config.yaml
n_layer: 19
d_model: 128
d_shared_expert: 64
activation: "relu"
router_score: "softmax"
balance_loss: 0.00365
balance_bias: false
router_bias: true
init_std_router: 0.00886
vocab_size: 8192
tie_embeddings: false
optimizer: "ademamix"
lr: 0.000885
grad_clip: 2.0
train_tokens: 675000000
Below are experts of layer 14 (counted from 0) of a mixture-of-experts language model. Rows are named router (the router's row for the expert) and show model dimensions 0-127. Each number is 50 + 10 x the weight over its row's rms, rounded and kept within 0 to 99.
After each expert's rows: "gets" lists some tokens that make up at least twice as much of what it gets as of all text. This comes from a sample of Wikipedia text that the model never trained on. Tokens count by the router's weight.

# expert 12
router:61 40 64 57 53 35 46 40 65 55 46 52 54 47 69 58 66 56 54 35 54 53 58 63 48 39 61 52 60 50 35 53 44 63 60 49 61 46 50 53 56 55 41 41 57 55 63 51 54 57 53 36 60 58 50 62 41 39 60 51 55 47 46 42 58 65 57 40 41 58 61 53 53 64 45 58 53 76 31 33 45 60 45 45 46 33 65 50 44 46 49 39 51 57 35 62 75 36 44 54 67 42 31 40 40 38 55 37 58 43 57 52 40 53 48 45 40 28 63 64 50 26 41 49 37 47 40 49
gets: " the", " first", "The", " The", " same", " following"

# expert 127
router:76 62 37 50 46 61 50 51 62 43 42 60 47 45 57 67 60 52 36 41 35 56 51 38 50 52 40 59 45 53 57 44 37 33 55 51 45 30 42 71 52 59 35 35 59 38 38 35 48 46 47 53 58 51 44 52 58 62 40 36 47 49 41 68 51 54 38 62 44 46 69 54 48 52 50 41 45 55 35 57 53 42 56 39 18 70 61 61 47 67 43 60 68 53 32 50 53 66 45 60 43 45 64 60 43 50 46 52 39 57 64 48 51 44 44 57 38 44 43 36 53 59 50 48 56 43 58 57
gets: ".", "–", ",", "′", "°", " +"

# expert 197
router:37 52 51 57 51 37 33 63 49 51 42 53 46 37 52 59 50 52 34 44 57 42 57 43 43 55 61 47 39 35 51 42 38 49 55 56 57 58 43 56 67 57 54 41 39 33 59 44 62 60 58 49 69 65 46 52 48 48 51 32 43 51 44 56 44 69 56 71 56 52 57 47 46 44 35 46 57 48 38 28 41 50 60 40 64 68 38 58 65 39 50 57 70 42 51 51 61 52 31 40 66 37 40 36 54 58 49 39 31 48 46 41 47 47 52 55 33 28 48 44 35 22 49 45 38 48 52 53
gets: " 18", "19", " 17", " 16", " 15", " 14"

# expert 9
router:39 40 60 34 49 56 64 60 47 63 56 54 64 56 47 40 46 52 60 55 45 34 53 45 49 51 47 41 56 47 44 33 71 52 43 37 56 69 69 40 59 44 32 51 52 51 54 69 50 69 59 36 57 49 40 44 58 49 68 40 75 58 52 53 55 63 32 42 44 41 40 48 69 59 61 69 45 35 38 45 54 59 68 37 67 57 43 47 58 52 49 38 67 37 46 50 58 52 47 62 31 59 62 49 50 53 48 52 59 52 38 40 51 60 41 52 46 35 50 35 54 50 49 48 41 60 62 53
gets: " ri", " co", " To", "go", " Co", " is"

# expert 142
router:72 46 38 59 51 45 58 64 43 42 48 53 53 46 52 49 64 38 73 70 65 49 35 66 44 57 59 46 57 47 54 43 41 33 63 65 58 56 41 50 36 57 55 65 53 60 41 56 66 46 50 33 58 58 49 50 50 40 52 52 54 38 47 41 56 55 47 53 47 47 51 53 58 64 55 69 64 58 30 37 49 41 70 53 44 30 70 64 41 47 39 55 70 45 43 55 63 34 59 37 53 55 57 67 37 61 60 51 53 40 48 46 49 48 49 62 37 53 62 70 51 49 58 43 56 46 39 57
gets: " the", " cl", " sl", " s", " Sl", " bl"

# expert 151
router:34 51 57 50 53 53 68 56 39 38 61 71 55 44 60 55 39 63 46 46 52 63 48 37 66 46 42 43 43 61 61 53 39 53 32 53 73 41 39 38 32 56 39 38 62 50 41 35 57 57 39 66 54 50 51 60 57 41 66 60 52 55 63 55 48 52 52 37 45 32 44 47 45 55 39 50 73 46 48 52 39 56 65 54 55 58 47 52 53 50 64 43 54 40 53 54 56 56 54 51 54 44 49 49 49 58 47 47 48 55 40 60 68 18 37 63 48 59 43 45 81 54 53 47 42 44 47 31
gets: " List", " part", "s", " University", "e", " Battle"

# expert 11
router:45 42 44 42 54 52 30 62 63 64 28 75 36 47 56 50 46 46 56 42 59 50 45 48 43 46 34 38 67 48 46 68 58 60 52 45 46 43 50 38 65 37 58 50 62 51 35 41 44 49 50 41 62 39 54 59 54 48 30 45 54 46 57 67 43 59 61 47 63 52 40 47 52 58 47 69 52 73 47 52 54 49 49 33 52 72 34 48 33 42 55 62 52 52 40 36 63 45 30 68 48 59 38 65 50 40 56 53 51 66 50 61 65 46 37 51 41 40 50 64 46 51 57 40 52 56 48 56
gets: "\n\n", "\n", "=", "|", " Nominated", "–"

# expert 100
router:99 61 45 53 53 49 47 41 56 57 41 43 50 54 35 62 67 46 48 45 36 66 51 41 54 46 49 48 53 51 63 48 63 50 46 40 56 51 41 54 35 58 55 45 48 54 49 49 56 53 56 59 48 49 33 53 58 54 66 54 44 52 28 41 59 33 44 54 45 49 54 50 55 58 53 28 42 70 42 47 44 53 50 59 46 58 64 51 60 32 65 32 54 50 45 39 45 51 33 57 44 40 41 41 50 43 41 56 60 32 56 43 41 44 40 39 56 44 48 45 48 33 46 49 41 68 57 57
gets: " a", " of", " the", " with", " and", "ing"

# expert 178
router:34 47 54 48 41 57 47 36 60 53 71 49 50 41 48 53 45 64 29 39 41 54 63 41 53 34 52 49 57 61 61 55 39 60 48 36 54 41 45 52 44 46 57 55 42 63 63 66 50 46 40 59 48 45 44 56 54 57 84 48 44 52 57 52 75 39 53 62 66 38 48 56 33 60 41 43 52 67 35 58 62 43 43 70 41 52 63 63 56 41 32 43 48 44 42 54 54 49 60 36 40 54 36 52 65 45 38 39 46 41 66 50 68 62 43 57 48 53 61 60 42 64 50 59 49 57 45 42
gets: " |", " a", "|", " from", " the", ":"

# expert 57
router:48 40 54 32 68 54 52 39 56 47 43 67 48 46 27 53 43 44 42 44 44 35 34 62 71 66 46 51 46 60 62 63 44 43 50 33 63 54 30 44 51 40 53 51 59 45 55 44 63 60 53 57 44 66 47 55 44 47 65 43 57 47 57 63 46 47 50 52 46 50 51 58 64 40 37 56 51 40 41 49 46 73 52 50 48 57 34 59 64 66 55 47 54 34 37 48 51 40 54 35 31 39 61 66 53 64 68 53 59 37 58 68 45 59 41 60 31 36 63 61 47 37 50 55 46 52 50 48
gets: " United", "See", "\n", " See", " New", " not"

# expert 162
router:46 44 52 46 61 58 63 56 55 56 53 44 50 56 62 33 37 63 55 50 51 43 52 63 65 41 29 61 48 54 48 44 59 62 51 45 50 37 52 36 38 58 43 59 27 37 52 46 54 52 63 40 44 61 49 57 39 64 62 56 52 52 52 22 53 35 43 53 58 66 59 53 43 52 37 40 48 46 43 48 54 47 32 51 52 61 61 64 49 60 51 52 39 25 55 43 63 48 53 44 46 25 43 58 41 45 35 29 67 64 41 60 44 39 60 56 44 52 58 60 38 42 51 74 49 56 39 41
gets: " which", "s", " that", " and", ",", " it"

# expert 164
router:40 44 46 42 52 54 41 65 38 40 41 60 44 59 60 52 51 66 56 46 37 39 71 66 55 47 52 41 51 42 59 29 51 64 31 40 56 42 44 49 45 49 46 62 36 61 53 54 48 52 36 53 54 42 50 48 63 68 58 44 45 49 38 62 57 42 47 49 60 42 62 59 55 54 21 60 48 38 58 63 44 45 49 69 64 55 39 60 45 44 45 36 50 51 48 60 42 64 40 56 51 27 45 74 59 39 31 76 51 35 64 49 48 41 50 48 65 49 43 43 52 47 47 51 50 53 34 56
gets: "\n\n", "\n", "=", "–", " along", " ("

# expert 236
router:44 53 24 44 46 61 47 50 61 50 47 53 54 45 46 51 45 54 64 56 44 58 41 36 35 51 53 38 62 48 65 70 36 57 48 44 53 43 51 44 65 48 59 44 65 32 47 50 55 36 41 48 38 42 46 49 49 60 27 37 66 43 47 60 50 47 39 46 40 44 44 34 44 61 53 54 49 58 57 60 51 56 61 43 51 60 52 61 41 51 30 27 63 46 41 34 54 60 62 45 33 69 37 62 27 46 57 61 31 45 44 54 48 46 61 52 50 55 37 77 53 50 57 52 54 44 57 34
gets: "  ", "\n", "-", " Bas", " Ac", " ins"

# expert 251
router:50 48 57 42 50 51 59 65 60 50 58 40 70 39 55 30 38 55 48 55 34 41 48 60 63 38 38 62 68 41 54 40 53 50 71 62 46 39 62 55 60 60 50 61 47 47 62 45 50 49 41 43 43 52 51 57 57 59 71 61 55 45 47 51 67 29 52 54 54 26 32 47 47 65 55 71 58 45 39 38 65 41 60 57 34 56 56 58 62 36 54 47 49 52 35 47 64 44 37 70 48 61 49 61 45 51 52 56 44 68 33 51 52 50 42 44 50 60 48 38 52 35 44 63 45 59 53 62
gets: "Me", " set", " was", " Me", " is", " be"

# expert 145
router:48 66 58 39 42 53 64 44 48 44 43 41 49 49 56 30 46 51 56 65 61 52 57 47 41 38 40 64 58 56 38 45 62 56 59 50 38 45 41 55 30 50 39 36 32 41 50 45 41 65 62 48 57 49 41 48 37 61 52 67 56 53 59 41 47 37 50 45 51 46 40 46 45 61 45 43 64 41 59 45 48 42 32 42 42 56 74 55 61 67 41 55 40 32 51 63 65 68 56 38 46 43 40 68 66 44 47 34 62 42 43 56 52 37 53 59 51 46 44 64 39 45 41 76 48 53 34 41
gets: " he", " He", " who", " she", " they", " it"

# expert 198
router:47 39 59 67 51 55 43 43 52 52 53 64 53 45 64 49 59 45 64 49 42 56 50 38 45 58 57 42 56 40 51 54 53 29 49 34 63 47 55 28 45 62 47 61 34 52 66 63 54 53 56 30 44 49 58 61 43 38 67 65 75 60 50 61 69 48 52 53 64 62 67 37 45 57 59 49 59 53 22 35 46 45 58 64 53 41 35 50 43 53 52 34 54 47 51 52 44 39 49 52 61 42 35 64 54 51 50 36 55 61 38 43 53 49 53 47 33 58 31 55 61 66 41 48 55 34 50 44
gets: ",", "|", " |", " of", " the", ":"

# expert 31
router:52 38 44 31 57 53 79 46 30 65 51 43 48 55 59 43 50 58 60 49 37 34 51 48 59 31 63 66 26 44 53 46 54 45 47 49 65 51 51 52 42 45 42 41 36 54 47 50 56 62 49 67 52 53 36 61 46 61 58 69 39 39 41 51 63 44 38 49 52 41 48 46 38 59 61 41 43 40 52 49 62 56 49 42 44 63 61 46 66 54 46 44 43 48 53 41 48 58 71 47 49 32 49 29 46 46 54 40 53 57 45 64 55 42 51 60 54 49 41 42 39 23 42 58 65 71 39 47
gets: "s", "\"", "es", "y", ")", "ion"

# expert 23
router:49 60 47 47 65 57 68 38 43 52 59 63 44 43 57 48 40 51 46 39 53 63 59 48 52 39 60 64 33 52 61 65 49 54 59 35 50 42 73 40 49 52 43 50 42 38 38 57 47 52 48 48 28 57 59 37 71 60 59 57 55 37 22 53 56 32 45 53 66 64 46 47 42 56 44 52 65 36 48 38 49 53 54 46 60 56 64 50 52 49 61 71 51 44 45 43 52 57 48 36 44 34 49 64 51 53 35 49 41 65 43 61 60 43 32 57 53 42 56 58 36 74 54 47 57 32 46 43
gets: ",", "s", " life", ")", "History", ";"

# expert 114
router:57 46 34 63 49 57 41 59 40 54 54 63 43 68 57 51 56 38 55 41 58 44 58 44 54 63 56 70 52 39 52 54 59 65 69 47 43 62 49 37 55 39 40 61 46 50 40 43 54 47 72 49 66 56 55 58 49 45 56 50 53 61 58 68 61 62 50 67 52 47 48 38 38 60 42 65 50 65 53 39 55 57 38 33 54 59 31 45 49 50 43 50 52 54 57 56 57 58 47 73 57 37 32 56 56 40 65 33 59 63 63 61 48 37 29 63 51 34 70 55 42 49 48 47 54 37 62 55
gets: "–", " (", "/", "19", " his", " 18"

# expert 204
router:31 45 58 67 57 68 55 43 50 62 45 54 59 44 49 56 41 49 47 60 43 61 65 55 60 55 59 48 55 52 56 57 56 50 61 43 66 43 62 32 48 56 31 67 50 67 64 36 61 56 41 33 46 32 45 47 43 50 74 52 71 38 40 46 53 55 53 41 53 50 49 55 47 51 48 47 71 46 34 41 61 51 39 50 41 50 46 28 62 55 46 47 41 37 52 69 38 35 52 53 62 42 39 40 61 56 34 30 43 49 42 43 60 38 58 64 47 41 38 57 45 63 37 41 51 55 45 50
gets: " of", ",", " from", " in", " by", " with"

# expert 148
router:66 47 42 56 45 54 75 49 59 52 56 56 53 38 61 39 40 44 63 47 52 62 50 60 56 56 48 57 66 47 69 48 52 32 48 41 73 56 58 42 40 46 54 65 60 65 57 47 56 33 43 52 48 70 51 50 36 42 73 58 68 47 42 35 59 39 59 57 40 51 52 62 45 56 52 51 60 41 21 64 63 49 47 66 44 51 48 57 52 60 54 39 48 45 23 50 53 39 47 55 46 48 36 59 42 47 42 27 51 49 43 46 58 56 56 58 45 49 61 46 54 68 46 59 60 34 44 43
gets: " the", " The", "The", " a", " its", " and"

# expert 75
router:40 40 36 46 57 67 57 55 54 43 54 60 52 38 50 38 30 50 61 57 50 51 54 33 69 53 59 47 50 45 55 49 50 66 62 37 66 50 65 38 56 56 35 53 45 53 58 51 60 55 48 55 50 40 45 61 49 59 73 63 70 50 39 50 64 33 46 42 51 50 42 49 46 41 41 60 46 41 43 51 52 59 48 43 55 70 37 50 63 54 66 50 62 51 50 61 44 34 63 46 36 34 53 16 43 48 41 47 36 56 43 48 70 36 46 44 50 40 45 56 37 56 50 58 45 27 43 41
gets: ")", "s", " 1", "\"", " However", " 2"

# expert 242
router:49 33 47 35 50 63 38 56 58 46 32 48 51 40 56 42 58 62 52 65 48 45 60 39 40 41 33 66 65 40 53 58 54 58 51 40 61 52 50 48 55 44 66 42 70 47 68 58 56 56 41 59 42 56 55 54 63 39 54 45 57 51 40 50 45 29 58 57 46 57 54 40 43 49 65 58 47 79 40 48 53 65 45 49 63 50 50 66 38 34 71 43 54 63 29 48 37 39 52 52 37 45 34 67 50 57 54 59 55 61 56 59 61 39 41 58 55 54 41 24 45 45 51 53 53 46 40 47
gets: " on", " September", " October", " November", " |", " December"

# expert 25
router:45 49 64 35 58 42 67 59 51 54 58 61 43 56 52 44 34 56 51 39 46 60 40 39 49 34 57 42 49 38 68 51 50 49 55 44 67 47 56 35 33 59 37 60 47 62 49 45 59 36 51 51 40 57 40 37 51 49 73 56 52 43 44 46 77 40 52 39 48 42 66 62 37 60 47 64 57 34 37 42 59 52 43 57 65 58 59 56 47 53 53 45 39 58 20 57 57 32 41 48 53 46 52 51 48 56 41 44 41 58 66 46 35 41 38 37 26 36 49 50 67 45 42 49 49 47 48 53
gets: " a", " one", ",", " A", " two", "A"

# expert 246
router:43 57 43 41 46 60 69 57 55 44 62 44 53 43 54 36 46 65 61 55 43 52 46 58 53 43 63 55 44 38 59 58 44 65 59 52 61 35 46 29 36 63 53 50 44 48 60 46 40 54 64 61 47 58 48 44 57 52 68 70 45 40 49 59 58 31 62 54 61 42 50 72 50 55 56 50 52 48 35 53 55 55 55 56 58 68 47 43 50 72 42 52 48 39 48 38 63 57 54 41 34 31 35 59 58 51 43 42 40 54 37 60 65 39 65 52 38 37 41 65 63 50 31 64 39 33 50 37
gets: "s", ")", " University", " School", " I", " Museum"

# expert 152
router:51 42 57 56 55 46 60 40 32 43 51 46 35 51 66 48 46 42 36 50 67 48 69 51 58 45 74 39 54 42 53 44 58 56 51 62 49 53 52 49 49 54 56 38 68 53 43 37 65 54 41 48 62 51 56 57 42 47 65 58 35 64 60 44 54 67 51 51 41 53 55 61 50 43 25 53 45 69 45 38 45 41 62 55 50 38 50 41 53 48 39 62 55 64 27 50 59 48 56 59 51 46 41 43 63 42 64 41 56 49 56 26 38 51 38 29 60 41 53 55 53 60 69 75 53 59 60 64
gets: " the", " The", " his", "s", "The", " a"

# expert 39
router:48 50 41 38 55 50 56 72 41 54 76 48 54 56 54 65 67 55 45 55 35 45 37 57 53 52 47 54 37 53 58 49 53 56 63 64 60 42 54 53 48 54 39 50 50 55 43 55 46 47 57 69 53 39 39 57 48 52 50 58 45 45 44 74 35 32 35 33 56 57 46 32 65 27 54 64 65 46 63 38 33 62 31 63 50 37 49 56 58 60 61 54 68 34 53 42 56 60 52 50 41 52 46 55 52 61 47 37 50 49 44 49 50 68 49 32 42 45 23 48 45 58 55 36 54 50 52 41
gets: "ed", " Ed", " man", " ed", " Man", " Cast"

# expert 91
router:42 47 57 48 35 47 47 67 40 59 48 53 48 55 59 38 47 54 56 58 43 56 31 40 43 39 43 51 46 42 39 42 52 51 40 42 51 46 68 48 43 66 29 47 53 54 49 55 41 55 41 50 50 70 37 51 44 51 51 37 46 58 41 51 56 44 27 43 51 46 49 58 56 55 61 54 36 57 32 40 51 43 69 62 79 41 43 53 37 61 45 38 53 37 25 53 55 49 53 53 29 68 57 55 36 60 47 57 61 61 45 50 66 54 44 52 39 38 38 44 58 60 33 35 55 36 32 35
gets: " all", " All", "con", " Pan", "All", "Con"

# expert 16
router:43 44 50 57 44 20 48 51 27 48 66 52 58 40 38 64 50 59 36 45 61 50 45 55 66 47 41 49 47 51 53 55 62 58 50 64 49 53 50 31 37 66 32 38 43 57 41 55 59 41 64 48 59 42 38 55 61 52 54 28 54 67 58 49 59 38 46 57 43 42 56 55 62 50 51 51 50 42 66 48 47 37 57 35 45 54 50 48 34 48 37 63 60 64 60 41 56 55 65 31 56 68 46 38 73 54 42 57 49 58 63 44 59 33 49 52 47 65 56 47 50 44 50 49 30 56 40 37
gets: "=", " =", "R", "H", "D", "M"

# expert 241
router:46 59 59 56 64 55 40 51 46 40 35 64 46 52 69 50 54 56 46 62 48 32 58 64 53 63 55 46 66 32 38 45 36 64 53 50 38 50 67 62 63 51 41 41 42 30 41 48 51 52 57 51 71 46 38 69 65 56 43 60 72 50 49 62 49 30 55 74 39 50 37 42 41 59 36 57 42 62 55 45 48 48 49 64 47 65 33 59 53 63 54 50 46 53 48 55 47 60 47 65 67 41 46 66 64 54 57 53 44 50 62 59 39 44 44 46 38 46 53 47 65 44 57 49 42 43 60 54
gets: " (", "\n", "\n\n", " \"", "=", "–"

# expert 37
router:30 59 58 45 62 57 44 53 50 43 48 54 45 35 73 49 51 51 34 51 50 49 48 50 56 51 62 69 47 29 41 29 46 48 70 61 41 60 59 61 39 55 48 61 36 44 64 43 59 56 47 60 57 52 56 40 45 40 58 38 55 41 62 63 40 70 52 66 55 40 69 47 53 56 43 57 45 45 30 43 39 59 62 57 69 49 40 47 67 46 62 62 58 44 53 48 67 52 57 44 52 37 45 46 54 63 54 36 47 59 24 44 49 40 51 53 46 47 34 55 54 46 53 60 46 39 52 75
gets: "19", ".", " 22", " 21", " 24", " 23"

# expert 93
router:51 40 57 65 50 48 53 46 50 47 62 51 68 45 59 51 40 45 53 46 60 56 50 45 58 64 60 31 68 57 60 56 47 46 43 41 57 46 48 31 58 67 51 58 64 47 62 52 45 54 54 42 41 46 37 73 37 54 72 57 74 39 52 43 52 55 49 57 40 46 54 52 39 63 52 44 61 55 23 57 53 43 45 49 68 31 40 45 47 61 51 49 60 36 35 46 47 34 45 59 54 54 50 67 53 44 38 50 41 54 29 55 51 61 47 71 39 50 35 54 46 78 42 63 43 51 46 41
gets: " |", " of", " the", "|", " in", ","

# expert 177
router:50 57 31 69 50 43 58 63 44 53 72 71 56 39 64 47 49 54 59 51 48 40 45 56 61 49 36 60 48 52 50 57 55 50 47 60 37 56 57 45 55 44 46 49 42 55 49 66 42 22 53 49 44 41 65 51 49 44 45 41 36 33 53 62 51 39 41 54 55 53 44 43 54 54 49 59 56 50 82 44 63 58 53 36 67 63 48 57 41 51 43 61 38 62 51 55 48 36 72 49 31 61 51 34 50 31 51 48 36 39 46 66 49 29 50 44 51 51 35 51 39 45 45 33 48 39 37 48
gets: "=", "log", "\n\n", "oph", " =", "raph"

# expert 211
router:46 38 61 49 47 59 59 45 55 44 40 53 58 50 57 58 23 43 63 56 47 56 34 35 51 54 44 40 57 50 54 41 44 56 64 50 70 35 57 51 32 60 30 47 47 59 52 39 64 52 46 38 52 53 34 65 45 53 72 73 66 33 58 65 61 34 40 56 46 61 52 46 39 54 42 52 45 37 25 50 47 55 39 43 54 49 48 50 55 63 43 48 44 52 49 47 48 39 55 67 46 60 38 59 48 50 32 43 33 63 38 61 60 38 56 61 43 50 47 57 52 65 36 61 37 44 56 48
gets: " in", " of", " from", " and", " into", " during"

# expert 248
router:77 43 69 46 48 41 52 53 57 46 41 39 60 50 51 72 65 41 57 42 68 56 52 34 43 52 58 59 51 63 45 41 54 45 41 58 66 35 50 49 50 51 62 41 64 34 51 43 51 45 68 55 53 52 70 56 37 45 58 44 58 41 44 69 47 53 43 24 35 53 47 40 45 53 55 60 51 58 26 49 37 32 65 35 50 56 64 49 43 50 57 42 60 60 38 48 50 49 46 57 39 44 52 33 66 48 64 47 67 35 44 43 49 61 37 47 51 36 41 61 40 51 51 49 51 60 52 58
gets: " a", " his", " the", " her", " their", " no"

# expert 255
router:38 43 57 46 38 64 43 53 60 56 49 57 72 39 47 40 56 48 59 40 54 54 48 56 59 59 53 40 51 68 52 60 71 48 47 52 73 42 39 51 27 57 44 41 42 49 61 59 48 53 46 58 44 53 54 52 30 60 76 51 67 46 36 65 50 46 45 54 41 47 47 43 46 45 45 47 60 56 32 46 74 68 65 42 63 58 50 60 49 41 55 33 58 58 36 58 54 38 47 53 47 60 34 53 68 61 44 56 52 54 42 47 56 40 40 65 50 52 31 55 47 51 60 38 33 55 53 72
gets: " to", " for", " of", " on", " from", "A"

# expert 245
router:53 41 53 42 63 42 43 42 53 53 42 61 27 47 39 31 51 49 42 35 60 46 53 33 51 35 46 30 47 53 43 50 62 57 45 44 59 47 43 59 42 52 44 53 30 52 62 34 43 32 58 44 35 50 26 33 55 37 56 61 38 46 38 50 45 47 27 61 55 38 56 44 54 55 68 47 40 55 49 53 50 43 32 44 47 41 36 60 55 45 51 37 48 45 53 48 55 45 42 46 57 23 49 57 42 65 45 66 34 54 68 55 34 62 60 43 42 65 45 46 38 61 45 51 45 57 59 44
gets: " at", " of", " on", " with", " under", " for"

# expert 214
router:48 46 31 44 46 47 30 41 52 47 36 69 56 46 52 58 64 60 59 60 45 62 55 60 35 47 44 35 57 40 55 58 52 47 41 56 50 49 40 58 63 44 65 52 51 65 48 62 64 61 72 66 73 57 71 55 52 50 20 54 44 49 41 54 58 41 53 51 45 50 51 40 38 50 59 54 52 64 30 50 49 44 43 45 47 50 35 49 41 53 69 54 66 54 35 49 45 41 57 49 31 55 58 64 63 35 47 63 51 41 57 55 51 57 38 60 37 53 43 43 57 66 59 35 58 49 55 38
gets: " |", "|", ":", ";", " /", "N"

# expert 161
router:49 52 60 50 56 41 63 45 50 45 45 54 41 57 45 53 51 43 46 47 68 64 59 55 57 59 50 33 61 39 38 51 38 46 40 69 46 51 54 46 72 54 63 59 43 56 57 35 48 43 59 65 35 57 56 52 52 41 65 57 49 52 55 48 44 61 74 37 71 70 54 60 67 57 51 58 55 55 24 50 57 52 53 61 42 44 41 55 52 46 41 47 44 40 33 47 70 32 49 72 60 34 58 59 50 37 52 64 35 59 62 53 56 55 61 49 30 49 58 57 48 60 52 57 51 31 59 60
gets: " the", " of", ":", "-", "|", ","

# expert 235
router:54 44 65 36 41 72 41 46 56 44 39 55 49 42 53 44 40 55 65 49 55 48 59 60 50 38 47 47 47 69 56 52 68 54 65 61 69 53 44 60 35 46 63 52 35 42 65 68 52 43 51 47 34 46 41 40 37 63 55 54 56 44 40 49 58 45 47 66 47 50 52 64 62 58 45 60 31 48 54 50 54 58 44 64 50 65 64 49 52 74 36 51 50 42 36 64 46 58 41 70 44 30 44 76 41 48 62 52 43 39 50 30 60 65 51 54 48 62 49 55 47 45 41 52 45 63 40 54
gets: " to", " would", " can", " not", " may", " could"

# expert 132
router:47 58 47 57 62 46 32 42 65 58 62 61 48 46 41 53 53 44 24 48 50 66 54 43 48 48 53 67 44 22 61 40 35 50 54 45 53 58 57 59 41 63 50 53 29 43 56 61 76 62 46 64 45 55 43 65 50 55 56 36 39 46 36 46 51 54 53 69 43 48 45 68 56 54 36 42 37 46 38 55 48 55 54 60 62 58 60 54 52 54 63 48 66 51 56 42 48 44 41 42 61 43 43 28 55 62 36 49 38 50 38 44 62 46 52 53 53 34 47 36 32 37 45 56 35 61 45 60
gets: "1", "2", "5", "3", "0", "6"

# expert 18
router:27 52 41 50 58 60 48 46 62 39 39 52 44 56 54 50 67 59 55 59 51 52 47 54 44 46 32 49 69 48 35 51 59 61 71 44 51 47 51 58 41 39 55 65 46 39 44 63 37 70 46 59 64 63 45 62 41 54 76 70 41 40 51 45 41 37 51 49 58 46 46 50 53 55 54 53 64 51 28 49 50 63 37 44 41 50 47 38 67 41 57 51 59 43 50 30 58 39 70 41 38 40 38 50 58 42 41 42 60 44 64 63 52 58 49 45 46 34 48 45 65 72 59 58 43 51 43 51
gets: " |", ";", "|", ")", ":", " Nominated"

# expert 134
router:67 51 37 70 48 51 34 57 60 61 52 58 49 53 40 51 54 33 39 59 45 50 59 53 45 56 58 35 67 43 49 49 49 65 44 66 51 53 58 42 65 52 54 56 59 77 66 56 61 51 49 62 64 32 50 52 62 54 16 50 52 45 48 49 56 56 46 52 38 45 52 36 31 59 37 70 33 58 52 48 50 53 65 53 60 48 44 35 74 57 59 53 64 51 58 34 57 53 45 51 48 44 51 67 48 54 42 55 43 52 60 50 66 42 46 59 32 45 41 46 60 37 53 42 56 51 57 41
gets: " (", "^", "\n\n", "\n", "{", " /"

# expert 117
router:30 54 59 51 66 51 38 55 30 40 66 46 29 50 41 50 38 59 57 55 59 47 64 60 46 52 60 54 64 39 45 48 60 69 61 54 59 62 41 56 62 52 70 49 54 31 57 55 59 52 56 55 39 44 46 67 53 43 62 39 58 48 72 51 48 52 57 75 57 43 35 53 61 52 62 57 41 21 32 47 46 44 52 56 55 63 41 60 32 55 41 54 60 50 56 45 54 48 63 32 45 51 56 47 53 47 70 38 54 51 56 42 54 57 53 57 51 53 48 57 52 64 55 40 50 33 49 68
gets: "|", " |", "\n", "\n ", "\n     ", "\n   "

# expert 167
router:42 58 38 53 49 61 44 69 58 56 56 47 64 39 65 43 65 47 53 67 44 50 53 42 49 46 62 50 69 43 56 52 45 73 68 50 60 41 66 52 37 46 52 61 42 56 53 72 58 58 57 44 52 51 39 42 44 46 53 56 42 44 54 65 51 43 51 52 43 47 37 60 43 66 39 53 32 55 55 36 62 65 51 52 54 41 57 40 63 42 64 57 69 61 66 44 37 37 56 39 61 63 42 53 40 64 57 61 56 39 41 66 74 59 52 38 62 37 37 49 60 48 39 57 45 51 38 37
gets: " p", " an", " f", " th", "{", " Ver"

# expert 102
router:46 50 61 51 25 61 42 44 49 40 68 42 76 58 53 55 44 36 62 35 58 43 38 34 56 39 48 57 47 34 36 49 53 47 45 57 57 46 60 45 33 65 37 44 37 63 70 68 60 53 59 50 60 45 45 53 59 48 57 53 61 41 47 45 65 39 38 68 53 43 67 50 38 58 42 54 49 44 51 49 68 49 59 36 64 51 47 48 60 54 51 31 60 46 43 51 57 39 68 34 48 56 45 56 59 43 53 43 37 57 48 57 40 61 39 44 47 62 46 38 31 72 56 48 59 49 49 41
gets: " on", " be", " was", "On", "ly", " where"

# expert 19
router:41 47 52 66 50 42 62 50 45 61 56 45 44 38 61 48 57 57 42 46 40 61 29 51 37 57 56 56 42 59 70 55 50 50 66 49 31 45 54 50 49 48 35 56 43 53 46 69 53 26 29 44 57 52 32 50 42 54 21 39 42 63 75 59 50 44 41 49 52 40 53 42 56 30 60 43 48 66 56 40 51 53 43 58 63 27 47 56 38 37 52 64 57 54 28 64 56 43 66 46 36 55 47 29 48 56 53 49 57 41 55 41 41 40 53 46 40 46 51 53 43 46 55 44 59 47 46 52
gets: " ass", " qu", " rel", " ev", " conv", "wh"